Experts of a small language model.
Size: width 256, vocabulary 19498, 80.2M parameters.
Experts: 80 experts in each of 3 layers, 320 SwiGLU neurons an expert.
Below are experts of layer 4 (counted from 0) of a mixture-of-experts language model. Rows are named router (the router's row for the expert), gate (a neuron's input weights, with its number), up (a neuron's input weights, with its number) and show model dimensions 0-255. Each number is 500 + 40 x the weight over its row's rms, rounded and kept within 0 to 999. Numbers have three digits each.
Before each expert's rows: a language model's description of what the expert responds to. This comes from a sample of Wikipedia text that the model never trained on.

# expert 7
It responds to: Biography opening descriptors. Nationality, occupation and "born" words opening short biographies, such as politician, footballer, chemist, plus the parenthesis and "was a" around them.
router:467438526472501534495559518554492443485533510492380464519466432445524431518469444458512547541544497479511544542476532398494525587541506551575496522447477578482485467466530460490541467500533565523462462475522485549533518500462474570460468570527446439422522437532507458571460516448445459523533499441484479558563503460467561517510477511538551519493478445533478497471500510543506454429527446545531452514563465449561454538475523548507486524541526448548504496503495499493519478524520542533480526466550538533479469529541491441541423427456530533536469513485504484533447492537503513468500503470553580534464485464537474454522527509462554457518584497563538414561492482465453466545552424467471513546497483462483541518456532473503502522456504468477435514506575484532486624482543512
gate0:531501467548543437496565515525503491550507485467507557521529490458515462440492470546402543505513554479484506535518559486450516475498554488526536472496489459497513476546436551464559506564509514528515572501575479548489464498530449477412562504506473499588480557492520519503575470500517446513512529500569491467507506526462434598467430381469467527495544473564480464522519521503477477556518478547548536529456481485470510451492484509493522473551548565561554474578414436441409542461501500524494428571529589525486474494515519458547490532529503503600506468471501446544446556541619512563477418489488519547543497461454470433534505507512432545466507519498519538465507510533532500520544472416528480482530481462530490477497558489538468498547459509484486460526470523458462464503508423
up0:501509520420553520496456493477483446477479516565504471452411557513523486469466445406566463472496492483486439423500445525459482540502425524461423539494508504460460462518458478448475496421525445475493490493498553482523547454476506482556531455507526527466517492497506478542489448518469480487494476475466504388457509465521494443460542554571422480490490548422516528510468526448512443457484526452473449446507551504541530564500500488485535453453421532443551530423598536579522470489415459501454460466463456443517522540458522570508454485508495503424498503425489526493537441490417483508519561463504487498492506514497535545446497481437566507542454502565519483481501520456457492435462546555497519503423513560519482528467413553465450489490552476573481499482489558446537481449518546
gate1:488484572527568523396399533461438515521545452492490553458486537472517477498482515420463447482498526514460543426571484517466470529506461452501521517520482478521449413495479500469479508526519484560450541501535456468510455500503454503492588455545490490517466490526454548503534465473461491442529524529425467435479572433493482522514440504513488513567483429453577548534521508522453509493419481462468436465479485508529508458454518529460462491499506470549500556474458546507467524388564419513464491468461435548475584481524514555562525457482466502526496497465500502514566546477605478633574507532481472525450521517470504581480556478500547558424517491518500500496479562527534493468449481508477517523533494437463540521511453508528515476468467451502434536513449521551535538478565466
up1:502479443511457498450498451511475526591576552558505435482477534469550474523488512463608524523502544498512543452549463459484479455428465486500490475491617506525522521513477513571520554549526446534520490442472525490517532570546521508508509576464516575512549464423484501487531504526512578453497452480484478441506479553504505495438488580490543483465401507438459506523500561546467576555519544468452462488520505510618478590550446462582377473463488517484456531504461460519529483490498514453534563487529498563478473523484499527542514471478499389496424546538530396462583475492509506554510535567454549465499474458460534445489490499485480547445522576510513465482491508488506508479476481496512544505534499509509474522550480454535453510519489450468476551519519477498502451501470470
gate2:509534489535550504491507454470483483545489561492525539534442516548515499536558515505463556425445467489522536426460457517469524509500533454427562417483425473475520404516486478519441517426439477506514450530506410457452502535459535528497544454522512537581472563470497483552497508505499487444468525486509552509501460515522507513530444433495491521475526404519534489557503442439576514439440613532514465511491492517472481514555493520495522487473479466529562492456435526595478489548499446489472506538386479481553507544533474491536493505446494497499470598401559566502529566491449487468469488489476437565470497502533520557524473474452495452613484417505571551522466481505452549460517443528477441505542482490471509471502513462439455473492519494539492506455469479468483476470489560
up2:594435546413501498483536451552483555473536489452491528495488465463508446540514546490554530421529504527549514459492553504477536490544534526481535502441495494476514481505557456482524495495551520544470488590460429482483421569521561450454551471523498436611537549534546491465515442500518416498523520510490504418524522465514485508471490420534442499544496477508427510488503464484476465527462534555463483460465489526500510469391490496526483508542491472569542584524485480521485479504448530503529481552421490512494494527453507562524502436490492519527413459490483476524535500519472512512421495517469515508537583459496599475549540481519499529591556423548562481486535498538490494495501456517470445526467445440420508456455479457437472485546507451546464573527550520410532488491464427
gate3:443497534545490521545586504464491523581520563532523446556477609453516477439418473558477529523485510514534459460467520535407401515499525472395485498542553478492558515521480601470478452544520525539550518450470441513580557467408562469472517500556519522495445502534477604492516518500558507464514493454479496498518488542489504522426460519505553547520490492416492476516509472547507554482496532521506559476459455496522536489483498501500483558463539623521457516569477508485471517534482476492576497477508534587545547480519466533452507525519474495533494536519468413567538512518541504505509478529480455483457548469480529426538523480483419527426568515521541461524507514451500473470512453408485494446523453476510476448534489470462496509587490516477493520546429495472532512495467451
up3:498459525350418504482478504506537490478435517490455487512542457503477471474501515465460503537458569543432555485477498511490527514442447480476564550469481516493456567453588482505430528486472571469521479512547493493456497528517499486503450506494518515454546544528485548512454380454476489529477493473525510545458506532540489432584619532588523478503469556524499456445463417479413463486424502506483425565542572617552436458471404466449472509513510506474487595421511518471500470566563521445475492465497525536466560538480498529492489496494500503491512490504454525467505543494509435463506531514487508500466546546501513507516521509489491432508528425511446591452435473493478460514538503522494458484519470518475521516506522582523439459514495497528465547465465492487513533497550502
gate4:439510495443459503490500548501501494559483516472507476473493523561578541425536456531553514550482443514523476504509494527515460558399488522492533488536381482529507513507537507553503502480457547530443469517538490477506572531525525512540469456438573488461486534455543544512528484499508531497562495490546484559455530422534508503511518562553473562493519572493527511609503477535523481564500571471492475592561454531419423533405486441497479531544486424482583566485466526447513471523508468458441494526499496483488490460592516564533527493465459530501609502473487500542570455479536467537513510501489441491499565521464482518532490450513464512520487558503456535533567487528485502527427582441428488483426549514521477447500496550509485557556474541476532557481466548522521489528435476
up4:490498525508402377439487566524500489554471520427511402444549497560545516462499459512439470552518473533538526477545511546478517539464462519496477459463469563490507414513533500452534548574496538518483515446464493515509476488563495484440416460431496492496512457477514510470529532556522572493516490476477510491485474533537479454551512524512476443512470516473480457529510610552535548600560553502487525549535405507449494534496456487521498505478505488460448584515481457490515550517551459507474519548459526533479486509514457653530482469487489476557534509439485464557456482494448508515547533515505524543474464469561533477468435482528512552491587575569550569517550501454486534493469507515441523482460461547472398504509475534500492508439453509440516497516455525513504493561472509
gate5:489541487445527499479516524493523525582520526531533529424471541504489498493535508495475524498531589473551510488463487558421509495445391562524514538482548515490503471489453514508516446542524478515454484507452551436473555519483497564483462532549552443593460557528509558567526524500502543500556540486437483441477541548549484531516592514485514460472447548493464575580415457398548506572510493451465482522489454474540518471481421440475458471502564548486475499451506490520523545490475510485505481492443479423494596502484502517472486446467401433489448582493440473463488494546517506459522502488510529503479516533453591494473536434487512447511471554583514538459417560416534498466472503468536482526424520430510487556473476503499455493546524489522513517529486526469511493486462565
up5:484529533544553509511481478515408478503469536500570486564470525529451512503508567496557463455458493457478470534501495499531482531474532422422411389512492506509452507463511510473455506520451465529532530504504484565485498454470432439444523476512536526475518478486518500527532428543504477482468500533468570503500522422555519543475483545517490522505459516502540436476507579508502532526426521478456494547538590517508513520520557494476575525484502465528516478589522546565468449469512500471436566467499599506487466417507505468511614536551560525491584558521472502624534520566532527480444517482525500503454466522510497458434388506496508561531499520506537441519487485496539572512474518477484482427496486526460493403484523475587581517538447505472522519456543474455499542502502519
gate6:469536490549494514555502448451417423487454550482568533566541483520530448428539521434513497486483495510520516478525545537517532512425461448468455485573419472553516579534530488525494530494453540506494551506526541498557495552478497482460466467526485499518539491492444524528505589556552438495544512621537479529520526520541388484544456534422482482461541515494553556458498575528454461473498505425482485481489451489461518487459419516478510488521528513444558473451500482541508486531506491464489495475519548531506507544554420564456441408491513466508490523509489559461513526482527491493541552451455434512511371528532499507473524461453518574472506487435543487466493490543475501468471513554458552454536500498476529446455451578421493528485584510525517459480478523489508431419486483
up6:415491443509498599490560482425440516532503506481518508568486549523514469459513499499522503452513487545515515510504557518524568503497485502497494479482430547518509487507455464515541529459486544595529478501435584502539516557478531423463461503463521436489548462486464483517503572512531488480487479509517432503485520488471494456506478562414570552439463485438519559509547536551491469533494451463530471506512413452529502524430454568497467423495505468496501475593552520524564528565516553496473591465505521547501502560563464516487463483465512452525547504506505469508499436489551541464492576463523446501484421474522539479458503407508466501471528554445549478461535478515478472451470432542531586478523589472497538410473433497598535452426537531491472464440522507530537478480526498
gate7:601494522506502490504524580451476510405569508490529475525493509474445516552555473541505459482477463565468504488444477468488515445524512421448485480479481504519497514533451513471442491498484488421499537520499545549551604541464527551484514475472501473488527611481498471457509463535530516510504546506491490466465577482493480463501448507532529503417475494489528517542520573521469492426556478429489499445449524504583498492507530497588585545518418508452507511535522491524440473494444517481494454472497620517505478450405474541526494503491571448479491460511540458462471470461500546506529462580456530433514427419432522546535490407453568474524410506432511522489482431458493553476485499518477529529526497438460500527534565482505538465491474437497539466556500480449492491514436473
up7:397507510515569551436604492451499553554575466562527480536555443477539544492526523529552570480487523468369509575483514505466490471497474537498495438505569491406510498513514466538516469543563524502494493425558482468508480490475450449516492495479489429487447471503445501507521587527513537445516487488467503467469521437495506556530440559505466458477492471516563539508466485457551540517557506488511481455494453428484490534508503474488503438464525469526474406468458517501525552449570477522496511550482435527524518502472517420516471433455497562506514612550497510518520509529575467503473537487527461544514485529606448502512474541558561576526504487565521433508516548434546509519512476518507562502470482566457488553494416542517487451476460473504542449465513477535493473523513543
gate8:544548471541499532508558482493553514469442471496544492532454525546492574588494475505552506489513484484462567505478433506522456522489439480483648484497503480491551525467464532518488560517492532537520490461510549464418490545501472510443495437490485516467437524501498506504492485500555473540495467579528487515467476456489523419528469479477518530501502444414564544503489426490501515551460480438537513461422487528468482548460518531446498496536549461492509497486437499517541588507511552465502450477513457512545588512578482453505465565503477489508556481515484604429479517482490532577555544523453472558497492519565513503462486599507536497492542429423505439382549444523477445491505475541502496518492576506548565499537532535401449518495529590541542517528458491484544472494521507
up8:485523576451485514512464566587541464544516458498511547391554402441493461461539558517552533518522484470599520509526480467490469506464474595499444550497460523494493515507485511520503524440545479488500558477538494470647533506525543477517458523508484454434489478507557467514441515506435500442504521491507535424427539500505490560477516504516520496510537484496500501501510482412531505492565473582522480587544503488544450458484429459481478453517514514495549577440565539449451428453431481465452475512478509542484489496462500518505467485507482510479467526472526546471520483499500481490502513440497502466422614424485495529485538467575441492543506545497470580535440488497518529547506477507501404484483563480471471504515477561505602486548515479489529531530499504498492602542503451
gate9:560515492515447506531424512583421495491523465436506459420520513571545514548551480493528499436517466532495527557577483453560486484473466536456555525461507491527445592531494564497516527434452532508515515468481505503504492507482510526564508540452439499507496561536504508426496451487488522494511491532444538500496523498491441530519559543417548480491507501479497524439506445533484500571544475473426505483392492536446519423490453555433475556448501471431468487523489511518553465457438532517527524529486516497490474489479500534476475496523472513538581442535469512526563512529488577595577442493447509544450570468500484494550499609496493494487527535568374563456537535497538500487507496512408441454544577458519472494559527531464524444514493510487520518503469511521528507451450446
up9:484488513457466473502474408468586515496567565527490550452476513485433523541475527447523562549426504496505478449493446532491518547427485537552441488563550468532460488556494507533536432560498515497477527498488528495511524533555514563470543523497567552607506536470403530559488504431500479549512581505464585497483575473525544511455488510555515541471550477557497467506513460462563489488505501508533469531562517493578493532506555497562483490579477490485542503380465557465439496519572537488433453507566502508510528526523453495493515486560441476439463573501533513485468559474548466489517507496484500500547456490464500543513510535493462479496444415485553489474481407466512542547516492501554503572541510531521592537407484486501503566525462458518478544472505479517479582537484509
gate10:492436475493466471522495477467484484464501532404451564522544491536454490497463588560420521539443508493492442488467468481542533517498533494514479460509506532498509506505547491537476452559516534519454470523392483526598504450475508434591421547450486529510476494449439481521540554529524422457470466461507512548439518505568523603489478590420522558502488524446486512463465531544477510535506463495496510521567489459481449509546553465520511518567492529526566499530474507474456555548597524522548507512502498504480462499508528441428513434439535501437478446517532489543500579546512497396473526493474552484484456462512420469514467527469524519539590505557457512500480544532564475504483474483536535533530526464429522485473546518465502482562563450490503518579515552495413517490554507
up10:486509522431520482540443499489522482532510565575496448492530530564506550441571507450595457502534432443513557504530500497508524529500477550516479463524507531490449575496537499527455489490481523533512537547500487505453491463454478470450508515513553531495537435595498543504485463509512482515477485517499488485514494452500443475567511457512493494472423410469433523493527510534579482449453503429442460614494458488538527513453518473449506500400453408463478481453513529519507477447455568468487550477479550573461429494509437530515551458544513475534487540486466542475528423460499459542490549457547513428426481561492462487516413510483516518459465574486475450497478470521482471480486509576442494482554555536471529478518459518526504578549454520486498515450494468581521465596444588
gate11:585539575395528529483514505451536520474548438586531485521524469514551493538586464551455506536482448505520470470515463472460541457454493506507485496468513467464477408519527424512473510428393556539501465539528476458530512521484512472552515471515457499527455485582494420555547491536498451465521508503405530535417528483516508480512453512448511475471548406426522529429539491441448448492523579516564515539466529495490455536477491484467559562466480519484531449435509540467501493476559500497456490487483451571537528476517443478536527511537519526470574531541531455497419553398562469512472552527474404518497505547515482446482512549444462479507543466506465475477466489473530525504496444450542488493540465490446582509509429501484518502437514489452493522553513509541524525430520522
up11:498525541507433451514451447506480501527490584483513561473472549504422544495458461457501423516473558555544563508471513546547571525517469444442559516504484466477451547522471479461506564507529500413520445593489465544473487448497537480518518523442490507498482564460501552503459470448521423487498492531598500542512535456468518565433525468577543521548474487562536449602560438528536480491554466484515481436474545478458574455565520523455484441469491487478549524515482524544480508488452419472479477510512495384490444577425515441467604477500491516543508535506476567486522474517496505532511491472471464539529546498491505504526507471513550482544503493532467567558559544580489500537551548510474529471422460491470515513452498481500559518544486534510511479421463484536497521531431536
gate12:530498544627454448553506514462562462411501485536455449506498602471511512536468478482508468471436565536519493458522489468458425483544431507440567539505528512490515578499580530457508479503494478551475644450477502521469495520554475465559501469457532529526453475549505501523500542500487489471536483475512475571513529480427452473526523454510483491526542406483475408507463440545521497507571547499491618525498489549565458506489462437459543455513487577506477509466505468412537462525467483473498439407529461545477484522483458469475483515594547530536477541513502493420491418487516519490487420534456512453536535508458486458512483441556498479568505458454551488488545529498506468509520512457422535486540554500543439486454492535499514533494510472498488506506459470462466494484500463
up12:431500528476485549506537521448502561526508472591482581542500503455511420446548499545468542536556512441512593482514444506481530527504469537443446388472448487504518418506465503495520477470497581486545505472525478487530472496505433500517528500510514533511476467519464476463556333535494499547495533478468579495482526516553513552484435505507532469451434480530475482536522506484598532477436496507507500522461439520440514536462463522511403463402439492547481530493451491530581454453482492509488517523525506528531484448441504491524469607481544441537511512494525508551554530495495456519442473414498524470504526486538557472502433472459441484400554541569477535536435446429533474496503467465517475524521512459530498483517503473511547469501466515484527445506480515521570500497455466
gate13:489432530480527466580498494571588503519514537530490520530486493474469491524491505467537528466496465481443516495454458509465541456394472572468481467535472471405481505514546477479505460494531532470512510514549542453550499502498513510462447420462515471513446521515474532467509450562480487491522515534487587533486531460535436504464456488504523501559481545477523467535447487463526533533535471524497512604503516532469466540540485481572506550491489525473480518468515539524439555414488511516502471567495542450486508352453450496441630476479408524474524630495520490439532517508578521467499500532467514438494433536443509557499476537483511509473475467414517439535510489532517630475566483506502478454444497530555536467509514479492476454533501534514477481484472560462536423537538493
up13:481524408575450540514435524474482481450473461482543479479525513492508534497510574435416468569495494532474425536534548482458423509588556502562525530532551482510548486485444549478457513564478482458538533479499461493570499456494525443568483547490501536494513559427522528529549529502497529424470509540459507519536515540514540518493552535485476529509566593525479497474539500477505572461503514484438566500554502538505453507514479556528514502527472556495467469562490483341535543568584514496443577476498511484467460567586467511502470539524527473397501487501492485566479502466481474399422572484462473539528462527541493501520500453492480458489461520525435504536523515486518483514512512538486536498589467530516456504523561514482532547562459464535524485533497411530477502483474463
gate14:554444558563452449532485469503536487484492548452467495530504497498457504582521477515491514507497524543467513561553500513503538462510534396507536434483478508510478600505506572534427519555477470510502538442452516547451470538552469476522547506417465587459497495433506564441480516510494471490541518486498517591526478562483431478528465482464501452437477544511494484491527569442507529498545512540525467556471477529479483506538468456600509507524479448518448584565520499556488489521434482476514560609537494429449450403528543489529491492456534513537449499485511464455506521500514578503586596473496513475538468463444483527519534488443446467479545508502490522465476453607515470487543574483512474506577493503489544494515508495474524473383508544443538515506484486493434451490488537
up14:550523475516442463496488439531475512491566500482495444541470515566496472537513505507598502533496542497570509484491541478479529481457571506488497459500565478550585493522427459504541470386445470466501552523481472516520516489539491384537583418468480442536512513447507485441459492506513513470517494493483553423511502499479440477535480500500470514504466536501537508527556413604504531508468471492533500457544478585552498510458443522556544504522443530461512524453565501585531491526527498460420502471489429553501521511503505479542461540543516489532513515501536511477535530489497557475544490482462474532491541455489523475499488527448510460539423496345522514496488467505533556456479532481462569439475501490551552504524453556564483548438555539506520470434527582569526513581473442
gate15:474503479528510481578487475483493512514446531567504434494504536529474510480424472493536494513475477501534461534522550503518444431474472497493558515537571496490514500498462582497473516484484497544523468493460519513517522528495457543448519466546591491514487520548465545524533518569448438487452537464529459482485485478481431443433531545495544529498483461495458455482542512440486527556560453558510490449467523528536509514528468463381490592521497588444495487459484475520567496579416562491504588440511506504510468557481452482434555534630473523527469448453475505465574463516541524591534424551566494548495526490491481491454515433439446435447492490494509505456567492433497449450494507587541522521446481478561460504533479418519454488529491456533513539520540506472568493521477462
up15:543486450519433468476416480488516512485484456450510531525505484561506461402524452457442441511463547535528468484498517501525501532508517519528444488471501531504525422509435479521457532491497447462514439510481544533447468544505504454527471494428440474469584446482483431484462472492565516531493495494488511548471507505511493468520478497458525563459544559457529530543531537529458567479434505446526503483546484528540520508444444545539552433498419538492556508486495484535483511488516467491450509592525457473514459456500500529519442512496527528492481474503534453521512551510418455489500545459459547452536430440478536488468469502496534545428515540407518509425571519520505577484375539485460511469643529445537487508507496563457592538446480525409492437506535533537460427459497501
gate16:518558539541536439448506503444472496551563565502490506439543542500465443536545525507517527501492476502490522557568520600456529455427514500532492489551506495563494492538513475492490625540514504508500557479484512522526507467545582469474534492532525484513539499498441492452498478423503556445438542567556503518496578455492428489538471483517461471503531485573561507456475488561492561572471480485445544458527524502521520571498540479491483551464463517467497474495454508526497515471579516520547531418507541569503521476528568519529525467536492489494425572467576417440505591486541510522517571578509477511535499488486545509514522537454501519500506490511580500414483566465468508548526487515493560486473501522569529512495480567446427443447435484529440589554495467530557467554536475
up16:608509533471500503506454461524562473517501521528540567469510533498561519604545530478530463535557494480548545533549421508527544511513500507521512499484529487512473479546445537503529519485534501539522476514504512471546438514468501597506552468459522495529496530502454550448526442499432492545533498488429553403494509509501538511428452519571535466489497493511503544536500415505594503496555535469457520503511540531551494479576475532567527483494401531465468553550515538459490475454461449431478478576468523441515515484458472526522511513483494468481502468540573557415493451466479511526552473551543495556533584437514525548510556511486449468546432414567488487461424500485518458507544512508518469545464480437505528559458446534562561547465495509515521503497506379493539544550536446
gate17:516509523499520529466500527528490523507470475481514505516527465526527547610515460449517516530509521486501502529455518534457549546459556544438445429503456436514502525496417456495511515414460397515451483500557524531512498546536540588472506484450513462474570560461451452507547474442504526463578566554525531511494540475516453478478473515487437437521581519448539464485463537557510535460509505517528480589582493510463514503495482498531543461464536459513500445357431552477503470489491517496481469476530582484532499451533521570542483494466523471539517517539513563517460501508485533459475400488509489432488518507545520553461542559461498457536499594476440474520447481536528488513581505527535506476518572443529621515430517471527547506499513469492512512454501568450503484570443502
up17:491445464573473483445535541505486495511394534513504504520551521514489535480432466541533520495460509499549479532459519489436555514495491470436466422476523426472461502492458524523565462400491403472498480537502494556450514459535487482493481488529503484520505463525484501538559532462514552498469538536559509522524418471478465374489545545509479476506471511420532484443471491497507475493549386530549478469515584534523493524512452476524520519490504505479564536450539535578496451561460491459474482524527456570495432497470475458533411506514515469568461429504467462469491536533414501513464483415574478488535484409544494510484518526510489472532545582489470485480463508496430470467497562508529548543535525489484592513455568452473454520451549584531517456523531512506550456517580535
gate18:546530514505456476455457532473516510537497481454541493443506487527485496537524481488478525519524483489542506628542410506444509498485430517502462481527517527469561488500462559479514471446568525473483470549484494484542542511486549569460456542539507495524466435416487548425502471565482523507529532561408573586432555528516536475473539502547530475510491548544509572591444439510564425508474505531410494485512514546466461509534417500514437481467502466417500519436529541510511461460498484483416494474506499468532498535476472532513532521524517466512548451500540488417451497492484558550520458528480452515476535440526562503477534458535458442535552502535492576400469547521519438479476566463509473542488554484560516489483464553444530563501511512456515570523489397428514512531498484
up18:535481480488503524451482473456520522440470487434500517519464469515402499432460483467487519568487464534525426557456533578524434471486559401472493455497542462513570487450522502444466476426517409513502467513506474509504484483519547519502456500492478534535461505463479502408541483515556481492497469483504487493504509528482534445568473485544506460499548497551601471515483524522536455465520482511524555508482518531501504452404486542471531411470490554489504442508512508444443512500534416486581451549494488453468447528471387587546541468481499532373502513472510531501512472499420474478479478538453520474511544525490492482441538486566531512442499512517518562573533437510493498541420553454530474494492384540476509548470469557440500508500454435481451484501513523451540528544567458
gate19:492460505533434547438408507496448445447478467582555417504571520534573539495475421525482472551487511478423540567476508460473494547457461521446546550531532452530553504464539509561462558524496469521510527491448442483454509532496527526530500528479459473470521469472485535495547564456548522452524526568549456490557516515558477495438512554461527454491497431529490480481492559528489503568593497478474487493498558551502476476396412433439495506473542494522474517520505554523532471492576475496496530510478456471491450548522472469472528438520471520486540489468463542462530518510492528469513487556510505509414531453487412538476504557502468527552532499537515466429528620431490419445480534538568469500443458489506514508584483500512392431512550467471507472503512515480543503498510527
up19:494492473536440531463471562540524442462464478474508504534515463565476495450440485533420510582485442496459485503501467477491478545477490465466539558564508467531593528478586501530435573440489496514550519493553465518494419495593526465541500491594478501506435498401461439455521554477471523583516492537457495550526530492491498484464509556485550487531538469568448443449503501477490530504486363486532541519543578582486471467470479516459516510488546521491511497546505506526545439494554475538481487483567484419500416440490432517488486508517471531522470410531449541471530602519478485454461479494526490470522511535495394492481558538510459525482540475507489486501509499493515455482490524558490481437497473514540471511531529486494400441510519526512540475496562502501500495430603535
gate20:463508527508549511584490540449522461517490481553492476470506477428488486514578556485543494438511428480490457523506458459468516509401494410444514539496535535448439540546513487524546454469469517447500525541573472490546524498432462477490519513597544451408435603501480533490515540508505524560504466510498517421458445489590515537550595478450557459515421515487516503465444450411538456501577473461542486455487497453450435511524530410463526525475494525513501482530552494532478542479428486470502483491456473498551484456489482513528460460442510439476485571494474521514563425497498537471540526578458572523459533538550542480526440480472545530517436435499468440504514467524524537493445556536530525497515471454518553499510525485510506545534505491498514487488520475474464506479516619
up20:500501480500495542500485487488443518526423569490534543537507494566457523474451458577442495539532584554509480443535508547507531467588513526529434493491450454540574474495487508504438552492482457556562474566373539571460474497507538476521502495485439506565539454530587471509457410419526463439488517519508498525548501532520500471490464536537460511482631564481478520548536505550523534524447554588420525539520525536489578504477475563601489462489501509500499531469424519506499412525471512509508428486520487510501564557488496516533498526524514555525522471493553500523423601474502458511464468450515500434527475473462485486477538493515479486451532618482523509502504515503450481467516477477496571531502593548500476515489494516531458472475470501454467489483501491434541524532498492
gate21:508532464526481562484439494511473569441513448528493559508455497509508517510495516530535553576513528516460516491500455541502515481521490551468479513562554425477505494473544475442464448536458544509510456450521545474480562531497537511443475474553491467421469495413519552466471496473539398497523493417568471534521595565566449438567462445560527522503469470478441543571512538499505562487461434493447493578448540442546482495511477504505440422461551475484380499556452527500498517490555493467448536489451546459500467440565419506483511450561492470458452426469502465485526544554547478435537517518540472509499527455529523549472548506555490504431486520439473510496532504554486445530459488426510538557497501546494453489592501475546519470499497481502496463521542493469512575448528506
up21:507442507485468512465540466566462576505484539516522481550483599506555506460454471477457555555451522485542518494504507497540565502507539535447517553523512470527516503478546458499512440498453474530436499459625496500498508530483524488453456482533529491480522453446512473496514503498508365501496525503545477531486509496529424471512483504553430575470469499494474501560477519470446559494457435524490471582506566506540559494464600488463583505566548511507474474471506519553525509521530556433433509467533559543508418475559490536526418533531517491537494391498493506530487503568510431489426459416555503513502515521536492429539551489522464432544454469434472499509494585576512430543491556420535458505472521476494487455535505510470484513526492510564513399522520479463516503465473484
gate22:491518541462453442472526473541571514494431488539517554537564494476604470503557533490500552513506485521503501510521476523501559525513470474490515535582458492488506437484514524512506563467401466472514491530470464561535485450476540493576567436498534486494488519492447437488457515519476430506472508565529505508513451482536528506463467493523560463510574574554569455497584511483434500510465520487521486547524568552514548525539531400578430473510537495513572502449483511511483452461457431517457471518524537469508516506589529466528482504532520462477484470515490463499459475463541546417482484448526444483529488437510484526469467486506503566543433565450484522514541525621450468471451461616440581510480534446512503452519524478485571544550582565536491519523492474467540468513546481
up22:495583489460486491500511498530507553541479572508490477412517456457542524558584539483536559523523515486565482537510499504487593551495467612549496513580515501531453467483495548519452511532450547485466489451510456530482443523539516491520490475565519476433519508468493506453467591493488484478532510471550628488480463477480518506503477441465450485578478530567493472510515485463476491541449497466483511513439551546526486505506541465515447419509563479491525557433491484476494487428436442497450484494483421509504512529557511436530479483444515488521484565460566510404474556506501506490541551450508488521497522479537484461437492560525501503522485531446499528497490584546439440515463454548467515511398455540539499504497448616521481543518509556521572519516497475470409590529529477
gate23:431522546450574524500469631469503575519551523509548473480469513502500558550518503524518511534537510518480498530441523512477434496482395483487486478491520532469463464521474539475477431484576501463518545499461499465423455418593417555464462508545529494428476497443535502505470459494551543569524507424463515445470460509486481392530566494506430463414447520467536432563515484478541429556482476468448531459481452440552448489491484411443503446479531522449475452522584459508539508499496463409522493533541442536550523508547466468476479460498503503525484485521485471446546461507399469592534531508489482515500544503536500511492540478526528533456484503577480489490542513521533537555575517497468512529532520510554562527536498519477468435495481522542515516497500470495522504469458557
up23:514451553469541552559535558523457519505498414491459552507505498454459459523506577504523484520511485505455533477460540441448497471578534575555526581508513492450548548528537445379511468465546499493497539459540474547482539496469500425542483516496512445487495537483460501524502491461457459534490494442512509524513524419482510545499476469504543507470529486491555508494492483482431506485478498495444540517412432497473376466530496514526465538471533531486462457456529464440527526569552548529619573514482537505502483460520507558453503531483545522512503521493468405489494443459554595534504481510498590515542606508435504466574513466464520514408474492515456502482518417501493494517492505519475452463499494439569494530480555435545473427491544512514487554517519513595491482451461477
gate24:504494508451496413524455481543508575470456451480501519549582414479545443569517533527498499529471432535523437519434524546476548524570492533501454482518487464452503486499549514446398513476498511444472524584515573486504460433508536506488513498495450550515546508473548461463508504511531516543497546518489510509485484560524549478503487474453498539469530625565467513512559512479478511532510395510445562460510472485466473516467505522505511450539448551438571474591526517456516531495599490562487406511514507506495497501502536508501475543448552523438475420546521481510451558488500432496486554464499486515557467459502483539480522483506517512447492581505391495555509513592518524543481562473488482490437487505485489465485500443523632518429544525499455517488521527500442499539523445
up24:513558454450566513497463500451508495405467536516492435569470467494440500517571511514574551490504486509455530532536499482497534553525498532582409487526509521502532480475456488488438468467535504407531553573471492487450490476551458461526483492490504487510454488527516511502509506495556577645520474534491495559560475521462517555539551483438510474510460515515495602487545499496523505520474484485514571503533497510501435596445538524536473454489493480440499462613538552545482492560483487465519515454536491543523518515524534513514514520471503522485526447570561454518434470525462532509554560436487485438529422501516443531469480461468473498517536554392503457475552469497516560471468542536500498505447522522495570548465502555534516492462501550440558512444519490513394436565550501
gate25:480412539455484572534487517548482494485558461487529493491537509488416525507462510566459528465483456497417530463480479550487427489511485525556543540532516539483548454545501483448465488513452539490484565515519510493503635415425505488453480459493469467474501513548451519483534407505511525528484552567559481455471527465504470511488410513422552501498514480475539572460564476502405494468476535509504512506478535437463464479493498480486586594543533454441497406476445447515464540558548479501480483479495491504537523521474546474454470550509511484552466458468471519599422491473467503493552522506457486532559450524481428517533514450511519560479489538489500522453529450495511474503512524463509543544512501539480530553409460488435478439542527408536515482485535551588485416510527490
up25:499454452530495506487462496553500459522512499488502406484499468505545578523484536451527469473477433536497515526458521506579495509490482466552508476472532514458427504491498478417479515461526512474510472539484524468481519416399499451532481481538555450429481456513484446560533479498548477444501502535508546520480517530461494419595491598524590477473433495461600505472484479497464450448556481432551579517458553473493487455419511537510505480474520479498516412514570458483498534598543514438480458477424515527525419486420523467514428522558520549514475539510473507566518500478493434504534542468476522489478408573475489499517464479536470458493512501553506477475527473452480483494438530508472491471539490503434489492563413439449500531486559487487455419492497492562483434548476554
gate26:466532542431446504495519482484527476453464532503530485474487525498489579536488544406512529519515538468536512528482546544516511519486488550515493453553550472479457467525532534473495462537449488426489487428513530434464519406507438486464456531524508597550497437470539526507477469470513445468556472485475562482547446466500551569437484475503474460491502482491502508475456456554441537478524448433432543562482558526497429525460511455494463490582533599552497502455412530551548491402540472522547579492466501457521525441459431530488506501510496487578504518456433468527544487573539488476511522493561533512469509532478531449517461516479499527573421546504493444472526544463524474532499538557486497393430495544522429498410472547498486462564432474549515498469446548487531512499487528
up26:472432452364516453448570486495502555448442531474454505492496442425537522485520558475528485499507457515502503507454543408512575523525426501533501500503476490470436446516544460465458529470469468419470431489567546456455578377492464475476525549469491545485493497464483486511503512474546516470492438506486557573522454485484525528519487438547475438491514496492546531465464534483459456459491458496480507528524559492499496494453483508474503491533489532522476484436422501544533485483488443483531544558459476449509534504471524552495509523432578479527482509488537445505477540496421497475449583487526451540489466527550480477536548493446552560585481525495464498569531537432419511486472529547481494460487426526491483556476499466493432457496418516569498544518504556524489487477370543